{"n_experts": 64, "normalize_top_k": false, "balance_bias": false, "optimizer": "ademamix", "lr": 0.00127, "seq_len": 1024, "steps": 5750, "dataset": "wikipedia_en"}
Below are experts of layer 3 (counted from 0) of a mixture-of-experts language model. Rows are named router (the router's row for the expert), gate (a neuron's input weights, with its number), up (a neuron's input weights, with its number) and show model dimensions 0-95. Each number is 128 + 32 x the weight over its row's rms, rounded and kept within 0 to 255.
After each expert's rows: "comes after" lists some tokens at least twice as common just before its tokens as in all text. This comes from a sample of Wikipedia text that the model never trained on. Tokens count by the router's weight.

# expert 27
router [ 84 155 141  63 171 165 172 140 128 150 148 103 105 114 163 108  95  84 176 166 112 108 169 111 118 127 118 135 120 121 197 145 190 153  89 102 104 187 189 159 127 170  95  95 145  81 115 127 183 130 120 169 125 125 166 109 136 133 137 188  94 128 105 123  93  80  99 153 128 129  80 124 121  93  80  97  95 124 137 148  80 140  97 138 141 122 125 132  54  87 124 100 120 152 211 109]
gate1 [140  81 122 109 164 162 133 118 115 158 156 159 136  98 157 165 140 121 121 145 167  79 114 131  69 114 187 203 138 185 101 130 133 120 190  88 155  97 100  86  90 126  82 129  82 150 146 131 126 144 127  66 115 170 127 188  60 115 115 171 120 151  69  67 134  83 131 117  76 120 101  99 174 118 144 113 137  80 158  91 118 116 109 147 170 123  97 156 113 113 123 190 140 120 151 167]
up1 [134  92  97 147 137 125  78  59 115  78 180  81 160 146 170 134 126  71 136 157  79 202  70 132 127 174 137  72 168 154 110 111 101 108 169 153 157 124 147 135 143 156 100 103 170  95  76 104 191 117  83 194 122  88  94 171 130 151 116 118 171 169 148 117 150 142 145  92 136 104 159 160 188  92 139 132 137 141  99 115 121 106 151 147 125 137 131  99 138  99  83 145 168 108  89 114]
comes after: "\n", "the ", "a ", "Los ", "and ", "cl"

# expert 17
router [124  57 145 100 106 203 164 167 127  85 174  93  84  99 164 141  97 121 109  56 223 189 100 155 189 138 141 142 112 116 173 149 133  80 162 120 162  68  95 109 146 117 107  86 139  96  99 137 103 204  98 137 125 153 135 147  94 108 153 130 149 110  97 149 121 149 115 139 116 139 141 131 146 105  77 132 110 126 119 159 117 140  91 162 122  89 103 164  97 164 119 153 121 138 156  76]
gate1 [ 75 120 105 130 156  86 159 137 145 100 131 136 133  89 141 108 113 205 179 116 125  97  81  91 222 161 122 101  99  72  96  84 133 138 154  78 155 148  94 141 149 106 119 123 143 138 164 131  80 116 158 172  74 168  63 151 174  93  99 131 166  92 109 136  97 193 132 119 155  94 113 140 137 138 129 145 157 117 122 137 101 190 111 128  70 135 149 177 129 147 138 125 152 102 192 152]
up1 [ 59  93 114 142 109  80 106  85 143  83  99  53  91 121 133 139  75 165 180 144 130 142 129  77 161 132 124 118 102 165 125  91 110  64 129 138 174 197 155 131 114 140 117 166 169 101 137 158  88 152 139 167 117 122 135  86 173 136 103 122 138 156 103 100 152 139 144 127 118 177 121 167 103 122 204 165 183 149  65 107 132 130 153  92 135 165 119 165 135 192 144 100 152  93 160 150]
comes after: " ", "0 ", "% ", ") ", "'", "4 "

# expert 9
router [111  85 106 147  96 127 109 120  97 101 157 136 108 143 127 144 101 133 133 190 113 105 137 125  78  99 154 119 123  84  97 142 104 138 127 158  91 125  75 130 126  95 103 117  79 191 169 177 152 108 122 186 150 105 146 168 156 134  95 187 149 121  94 129 171 118 210  92 164 107 113  92  88  95 145  81  94 140 160 156 172 162 157 134  99 138 106 173 124 166  97  89 107 189 218 118]
gate3 [150 177  95 124 139  99  95 147 120  96  99 121 123 102 105  97 127 134 140 170  99  94 114 177  99 206 130 113  63 143 113 126  90 129 149 122 210 147 168 175 169 151  85 148 147 179 136 124 117 156  66 176 109 126 167 106 170 145 113 137  98 148 119  70 169 187 123 112  98 115 152  85 129  63 121 124 177  92 127  57 135  99 148 123 101 173 130 158 126 103 150 128  69 100 108 127]
up3 [142 130 144 129 143 126 123 132 131 141  90 107 178 141 184  60 126 136 150 139 106 107  91 103 162 179 124 164 155 149 152 109 192 107 112 128 139 147  78 137 183 164 123 120 140 128 121  90 160 160 149  88 149 124 118 105 168 125 178 110 147 116 121 129  75 175 104 137 165  53  68 122 126 158 121 142  60 110 112  89  49  82  95  85 150  96 155 139 187 169 111 126 191 173  98 142]
comes after: "- ", "is ", "was ", "It ", ") ", "He "

# expert 46
router [143  91  68  98 102 135 223 107  95 136 100 151 131 164 122 116 102 132 127 109  87 128 148 116 108 177 206 161 147  79 121 166 141  67 164 121  91 126 168  56 121 163  96 120 135 158  78 107 164 149 124 141 107 130 106 158  88 141 154 106 125 101 133 204 100 152 104 174 166 139 104  93 130  98 123 149  98 178 109 140 124 144 130 123 188  96 162  91 158  91 151 134 102 109  67 121]
gate3 [128  92 113 181 141  81 116 105  97 133 108 169 124 131 129  70 124 104 190 130 163  95 122 148  90 112 167 168  88 141 103 119 180  91 155 135 127 163 111  97 146 121  73  66 185 156 132 133  93 168  74 127 128  83  64 139  67  58 148 135 155 142 180 155 107  92 137 172 130 155 102 101 143 164 106 129 111 130 126 110 164 110 133 137 114 177 202  87 117 132 185 121  97 154 109 105]
up3 [166  85  93 137 155 128 127 111 179  87 156 196  88  65 144 129 125 141 104 153 155 144 214 180 109 130  75  84  93 138 165  75  99 179 138 150 114  83 151 162 112 129 126 112  92 166 167 112 112 131 156 164  82 115 139  77 211 123 133  66 128 134 123 143 144 155  77 100  78  96  94 116 141 134  91 176 169 117 137 141 124 161 120 133 144  81 112 107 141 129 133 154 168 140 130 113]
comes after: "K", "-", "–", "201", "202", "200"

# expert 62
router [164 150  95 142  85 178 128 124  98 144 169 163 146 106 120 145  75 183 108  68 114  88 140 215 103 110 115 120 165 193  93 149 143 108  86 139  50 129 128 120 177 153 143 150 162 112 107 103 167  84 148 108 124 138 124  89  89 128 151 110 165 125 101  58 196 118 137 133 179 133 159 158  83 117 134 167 125 109 137 102 131 151 112 138 179  95 126 165 137 176 106 143  86 168 118  96]
gate3 [112 155 173 210 172 131 135  91 135 183 156 147 189 104 162 142  91 122 146 144 192 145  82 130 142 105  87 153  73 123 110 117  42 213  75 142 100 146  79 151 169 124 134  75 126 145  95 136 120 146 190 134 105 111 112 144 112 129 103 124  99 120 110 134 138 136  90 131 108 147 111 153 108 124 159 162 147 128 152 129 193 133  95 120  89 153 130  89 124 152  73 140 163 123 183  98]
up3 [152 100 109 155 145  88  92  73 162 100  72 127 122 122 105 165 151  89 137  80 182 168 183 112 150 149  70 114 165 187 144 177  60 148 143 110 121  89 150 111 154 151 122 123 160 126 105 148 154 120  63 167 171 133 149 143 122 140 140  93 108 155 137 138 120 174 154 177 113  98  39 145 127  92 108  68 161 173 153 133 136 123 125 154 129 161 105 106 105 188 160 145  91 140 169 133]
comes after: "the ", "of ", ", ", "The ", "in ", "a "

# expert 49
router [ 93 130 110 161 110 131 158 133 108 129 108  71 135 131 124 134  93 153 142 100 124 143  83  98  93  98 107 155 119 123 106 127  81 120 115 129  80 206 115 151 110 134  41 167 154  92 149 133 113 123 103 111 124 155 114 156  83 157 189 100  94 137 134 129 106 178  82 137 111 238 144 179 145 116 103 195  89 160 158 128 190 152 158 112 104 114 136 153  99 194 155 167 129  96 111 111]
gate2 [156 187 130  98 109  89 103  83 111 159 103 193 100 142  90 183 179  83 116 171 125  79 145 130 111 114 115 133 167  88 113 128 187 111 130 123 108 141  74  74 155 135 141 141 132 157 115 144 124 106  90 104 136 171 135 184  92 116 154 147 132  85 171 163  53 103 133 127 186  89  51 100 148 129 134 113 107  90 156 101 176 168  72 162 127 148 147  96  99 131 108 156 150 106 104 148]
up2 [177  97 117  98 132 181  51 131 145 147 127 136 121 135 104  88 134 103  67 118 135 187 154 106 146  95 137 153 222 144 121 125  92  88 167 120 141 159 112  89 138  71 140  93  97 136 165 160 157 154 144 140 201  84 115 168 139 148 124 126 125 121 117 174 157 142 156  81  96 137 154 121 107  68 131 118 122 111  98 190 105  56 202 119 134  87  96 129 137 136 145 111 115 153 128 169]
comes after: "| ", "km", "r", "Website", "- ", "Country"

# expert 24
router [141 115  97 132  76 160 165  97 158 124 113 114 133 101 213 133 147 126  86 102 128 134  92 164 158  78 160  82 117 140 102 134 166  98 122 124 104 155  18 107 102  76 128  83 167 162 131  96 184 109 131 103 102 122  98 119 191 130 146 102 103 108 122 165  77 131 133 113 162  67 137 158 159 119 174 113 128  67 135 102 106 150 143 136 165  87 116 166 144 120  80 148 162 126 128  68]
gate0 [139  90 109  90 138 134 109 124  79 136  96 160 124 119 129  96  88 107 145 138 182  79 129  71 145 143 173 151  70 130 153 166  95 169 102 133 102 130 116 138 202 153 132 126 112 109 150 180 110 126 163 146 102 127 119 173  87 160  98 150  80 180 123 160 158 133 116 119 141 165  94 112 140 160 100  78 151 107 132 189  93 112  53  62 190 195 120 124 147 112 130 125 124 132 145 206]
up0 [118 178 128 140 127 169  94 210 158 106 127 139 108 102  99 156 116 173 166 139 146 157 126 127 113 118  71 122 113 143 118 107  88 195  96  96 156 174 169 114  88 127  92 114 137 177 122 148  99 168 177 124 157 163 128 101 111  89 114 114 134  66 171 114 152 118 157 138  84 118 137 119 114 139 131 158 117 151  79 176 136 152 207 118  60 107 213 115 164 147 137 166  93 153 140  76]
comes after: ", ", "D", "3", "2", ". ", "1"

# expert 55
router [118 169 196 211 185 154 146 130 118 145  96  82  76 132 166 167 161 103  92 153 128  70 146 121 130 114 159 106 145 117 113 156 114 125  90 142  82 121 115  85 165 130 151 184 174 156  75 150 111 107 151 151  76 165 132  96  67 126 168 134 181  93  91 114 144 108  85 176 166 117 106 143  96 141 147 118 107  66 117 108 150 155 118  80  97 126 118 182 112 135 129 152  70 121 111 115]
gate0 [200 124 135  97 169 106 169 102 113 143 101 140 118 112 123 101  74  99 120 205 118 118  58 149 104 147 127 166 114 137 106  98 134 145 105 119  93 182 110 166 103  97 112 161 173  80 103  96  73  82  55 123 123 135 130 156 118 109  84 106 109 136 144  92 167 116 225  73 149 135 133 135  75 114 184  99 153 100 145 129 121 175 116 178  98 128 125 133 125 153 157 100 140 140 143 176]
up0 [147 146  81 107 163 129 102 195 116 104 167 102 156 129 106 117 135 132 145 117 135 149 128  56 106 154 149 130 117 131 106 131 178  96 111 202 139 122 138 157 161 121  94 207 159  95 124 113 103 135  84 111 140  64 151 114 116 168 146  81 149 151  68 113 164 156  37 183 131 142  95  47 133 127  90 153 102 136 115  84 139 138 174 127 151 112 135 114 163 157 139 163 171 159  99  94]
comes after: "| ", "of ", "Mc", "- ", "Bal", "C"

# expert 1
router [170 123 182 108 120 120 106 135 113  98 145 108 158 132 119  63 123  88 105  72  97  98 154 119 130 118 116 156 138  78  71 191 137 135  85 188  99 137  68 122 120 105  80 156 163 171 117 124 160 115 153 119 149 135 126 115 154 130 138 155  73 174 111  56  98 109 149 161 149 123 150 122  78 166 164  80 118 201 128 138 129 133 142 120 136 146 188 174 181 164 130 126  81 135  83 186]
gate0 [ 90  86 146 166 150  90  94 161 161 117 173 169 104 168 174 156 115  83 124 140 168 157  87  86 130 142  92  97  71 128 135 190 103 164 102  81 114 106 149  69 111 158 102  87 143 185 130 100  95 133  92 147 163  99 152 130 111  96  93 129 166 177 144 148 113 192  74 164 107 136 110 127 102 176 164 145 147 150 122 107 103 141 120 198 111 110  93 108 150 130 137 197 161 105 163 148]
up0 [147 121 114 131 200 104  73 153 138  92  85 163 124 157 115 150 106 128 131 126 139 116 135  98  87 147  80 179 108 120 120 129 175 122 203 180 137 105  75 114 115 146 127 123 159 108 149 109  86 103 118 114 133 165 137  64 140  92  95  99  94  98 136 121  94 199 101 174  94 156 137 113  92 168 136  87  83  94 188 217 107 125 132 172 100 146 145 138 152 110 204 139 130 125 129  93]
comes after: "that ", "of ", "the ", "and ", ", ", "wh"

# expert 18
router [ 99 175  85  50 116 171 132 161 103  96 115 146 186 193 123 170 136 106 147 136 175 152  81 115 213 119 121 123 147 124 168 171 149  88 117 112 130 106 180  99 146 101 144 173 133 109 125 115 153 140 188 148  99  85 135  66 110  51 183 154 173 146 114 153 136 100 124 169 101 117 103 172 119 145 103 119  88 155 170 128 160 133 112 124 122  90  72 145 138 133 119 103 122 136 171 104]
gate3 [123 112 142  64 112 198 126 120 124  76 158  88 104 182  99  94 156 112 102 138 141 118 114 169 101 225 118  98 116 165 100 214 118 177 133 110 117 157  89  79 113 154 139  94 101 133 107  69  96 160  90 120  88 111 178  97  94 130 144 162 159 134  57  70 132 128 120 142  95 113 130 158 145 172 117 102 104 178 133 154 116 151  98 120 122  94 118 105  88  98 133 110 143 120 159 152]
up3 [138 103 136 171 103 105 153 164 170 108 158 135 145 101  80 110 145 201 171 101 121 126 147 148  89  65 158 134 119 198 148  76  66 151 104 137 141 151 128 109 155 101  56 119 148 176  93 186  84  95 138 119  95 142 161  92 135 139 157 155 111 116 131 113  89  92 138 105 143 102 103 136 109 103  68 114 157 108 193 140 122  84 116  67 184 145 111 105 111  97  97  73 141  99 140 162]
comes after: "the ", "B", "L", "G", "of ", "in "

# expert 6
router [134 155 111 129 167 109 183 136 134 182 131 131 114 110 190 148  98 135 116 117 146 109 163 140  84 160 123 161 147  93 108 115 123 109 125  61 147  90 160 108 131 118 147 176 135 120 130 170 169 113 134  82  90 159 121  79 101  84 156  98 172 145 137 192 105 124  65 145 134  39 130 140 118 112 150 166  73 163 164 132 105 194 107 147  97  91 124 124  92  83 137 199 139 170 134  71]
gate1 [ 74  98  22 143 146 143 121 162  98 126 105 145  95 100  99 103 133 121 175 114 116 125 161 148 113 125 105 158 147 125 124  56 104 152 111 162 138  64 131 117 117  75 169 132 117 129 156 123  31 135 142 170 165 117 114 153 109 138 114 133 134 140 149 151 149 106 157 196 138 123 149 149 171  97 108 153 158 124 165 157 165 150  31 178  91 104  81 117 128 104 149 145 132 120 172  97]
up1 [145 128 132  62 151 189 158  81 173  82  95  95 152 145 124 213 139 133 156 168 145  97 116  64 129 159 148 149 132 201 129 108 126 132 169 131 101 132 165 140 132 141  72 163 151 113  93 128 163 117 157 138 169  78 139  90 106 148 140 150 104 156 139 136 176  71  92 120 125  89  89  55 133 118  90 144 110 127 185 142 110  99  71 159 131  99 168 126 130 138 188 124 148 102 147  95]
comes after: "S", "K", "N", "P", "G", "O"